python train.py --experts_per_token=4 --d_shared_expert=0 --router_score="softmax" --balance_bias=false --init_std_router=0.0394 --vocab_size=20736 --lr=0.00895 --batch_tokens=[32768, 65536]
Below are experts of layer 7 (counted from 0) of a mixture-of-experts language model. Rows are named router (the router's row for the expert), up (a neuron's input weights, with its number) and show model dimensions 0-223. Each number is 200 + 30 x the weight over its row's rms, rounded and kept within 0 to 999.
Before each expert's rows: "gets" lists some tokens that make up at least twice as much of what it gets as of all text. This comes from a sample of Wikipedia text that the model never trained on. Tokens count by the router's weight.

# expert 2
gets: " of", " in", " to", " on", " for", " at"
router,141,171,232,182,204,234,169,239,191,215,241,221,231,205,220,232,183,140,201,144,166,293,207,208,180,158,224,199,246,191,210,222,169,204,159,217,247,227,218,211,196,258,211,228,226,178,155,150,154,243,187,200,207,181,207,231,210,166,192,225,202,208,229,243,205,185,194,240,173,147,208,197,158,173,180,206,185,160,193,163,207,195,201,193,182,227,182,224,204,178,208,204,205,167,211,193,189,189,232,199,213,228,207,205,139,179,211,185,182,220,157,150,248,191,237,165,228,184,216,217,184,166,181,206,224,185,246,224,251,153,200,184,229,269,155,240,181,238,202,179,186,230,201,193,251,146,201,220,198,167,163,249,225,238,112,229,188,202,158,171,220,218,182,201,211,170,209,200,197,218,190,172,181,217,210,138,207,133,155,266,223,200,232,186,201,268,206,176,237,134,198,184,198,239,210,179,136,214,178,216,197,172,168,153,226,187,152,189,180,158,170,214,187,216,182,160,181,208,167,242,165,179,219,203
up1,205,209,230,230,173,159,220,214,225,202,206,182,199,164,146,137,231,197,181,223,264,189,176,232,193,229,220,202,197,203,209,180,189,155,205,260,165,231,196,214,178,208,216,194,208,264,230,147,190,193,239,186,195,157,221,161,200,179,242,161,175,205,175,238,200,130,291,180,169,227,141,185,253,185,207,166,189,220,220,263,209,206,183,167,191,211,227,235,222,224,137,172,210,213,152,234,173,229,235,225,165,220,226,172,190,202,128,175,255,160,201,166,145,163,203,209,154,182,205,235,226,212,162,232,151,172,192,235,193,175,176,182,185,190,212,178,179,231,213,205,246,186,213,205,176,202,185,255,198,179,178,242,240,186,206,177,248,238,174,221,210,171,210,201,215,247,184,240,147,210,200,176,182,195,238,212,198,182,198,213,235,210,193,193,249,164,215,252,188,162,258,220,232,232,266,194,208,213,200,210,250,189,232,257,224,170,192,209,204,189,244,207,191,204,215,197,157,188,139,165,229,184,169,239

# expert 11
gets: "0", "1", "5", "2", "3", "4"
router,217,183,222,214,214,182,216,202,239,185,256,168,158,251,207,112,189,163,236,213,196,223,180,201,229,193,198,185,168,189,193,213,204,200,171,224,178,136,154,198,187,172,221,190,136,226,266,186,208,219,149,182,211,213,184,220,214,179,199,225,209,160,164,188,193,208,198,205,235,256,251,184,228,185,205,160,199,172,206,153,167,227,202,233,176,200,244,255,202,206,186,186,205,243,172,173,154,154,191,162,157,167,175,157,199,191,232,222,224,178,246,243,161,202,180,241,152,200,228,241,229,194,178,195,216,178,219,200,213,208,249,210,209,177,219,166,195,154,227,242,250,127,256,196,193,234,192,161,228,212,206,160,202,187,182,188,201,150,173,188,237,169,120,200,206,156,137,233,226,136,175,216,185,242,190,243,221,285,170,163,223,235,183,159,228,204,160,171,202,226,192,211,227,220,218,237,212,178,155,195,251,196,228,233,234,230,206,179,197,214,204,219,203,166,185,163,210,181,207,148,167,197,224,200
up0,196,202,224,171,220,210,194,213,216,227,211,210,177,218,172,179,201,165,188,185,193,192,236,222,199,192,200,183,193,244,231,181,173,190,190,253,241,176,227,249,168,243,201,199,153,231,277,235,214,201,159,200,242,240,170,180,148,239,214,228,218,234,163,190,160,232,221,211,205,196,208,190,199,206,223,160,249,244,216,151,147,224,210,183,234,146,187,241,229,199,204,219,188,238,199,132,198,199,210,194,218,173,174,220,230,185,160,237,236,249,170,170,164,223,216,222,195,211,173,238,201,163,193,176,185,152,206,258,173,172,216,166,248,178,186,232,160,191,205,184,188,233,154,233,229,217,221,197,212,225,187,253,195,175,189,225,244,231,184,256,160,195,172,181,147,182,147,176,194,133,150,216,237,246,183,157,217,137,202,224,204,174,186,146,236,165,184,253,170,184,224,192,191,238,159,266,217,178,264,195,185,197,192,162,220,178,222,215,182,210,241,131,201,146,224,193,176,175,187,189,160,161,158,181

# expert 3
gets: " was", " and", " as", " he", " that", " a"
router,170,194,157,147,159,237,172,234,185,196,246,196,212,201,191,235,211,221,204,242,198,237,189,237,209,154,223,212,231,222,151,209,234,184,143,194,254,261,218,205,239,215,224,190,245,175,159,141,238,213,234,186,166,212,187,237,134,215,204,195,214,189,176,226,177,175,289,198,222,210,219,228,151,205,170,191,231,230,188,146,182,187,218,244,205,248,225,194,237,219,210,217,175,207,164,192,219,156,146,206,220,243,210,230,232,181,186,172,199,228,165,137,223,190,220,208,241,231,143,174,220,267,217,198,180,173,230,225,212,209,215,207,205,153,148,232,129,256,213,200,158,217,173,144,205,143,193,209,210,167,217,228,193,230,198,197,222,180,226,175,249,167,213,235,207,216,206,220,186,210,214,154,171,193,218,192,203,198,177,241,238,192,233,144,197,233,235,169,242,190,147,178,178,223,175,200,187,201,201,143,143,172,188,186,184,226,197,163,228,228,185,227,210,163,229,220,236,253,241,218,206,170,217,200
up0,242,198,217,190,190,170,203,203,225,219,207,179,211,218,200,200,214,208,126,214,190,171,238,225,175,192,216,182,193,201,150,269,186,187,183,197,231,234,195,166,144,198,209,154,220,178,233,234,168,179,185,181,216,190,260,235,159,136,239,124,239,189,223,213,186,272,203,184,228,155,184,147,171,221,179,233,178,160,190,236,173,215,192,208,198,234,241,179,183,161,251,182,187,147,204,173,208,207,176,168,198,181,197,217,216,240,182,174,187,214,258,183,249,194,161,208,188,238,244,227,245,176,200,165,195,139,186,157,164,182,216,224,183,220,157,163,175,161,243,176,221,196,220,304,195,194,198,217,195,220,199,227,194,193,248,246,206,169,206,179,181,226,222,227,148,174,144,150,245,178,227,200,176,211,180,214,173,192,227,175,225,210,222,268,192,245,223,169,220,207,208,205,218,197,163,187,196,231,235,160,239,180,187,144,206,207,264,169,146,172,189,179,205,184,213,192,220,240,199,212,162,167,251,209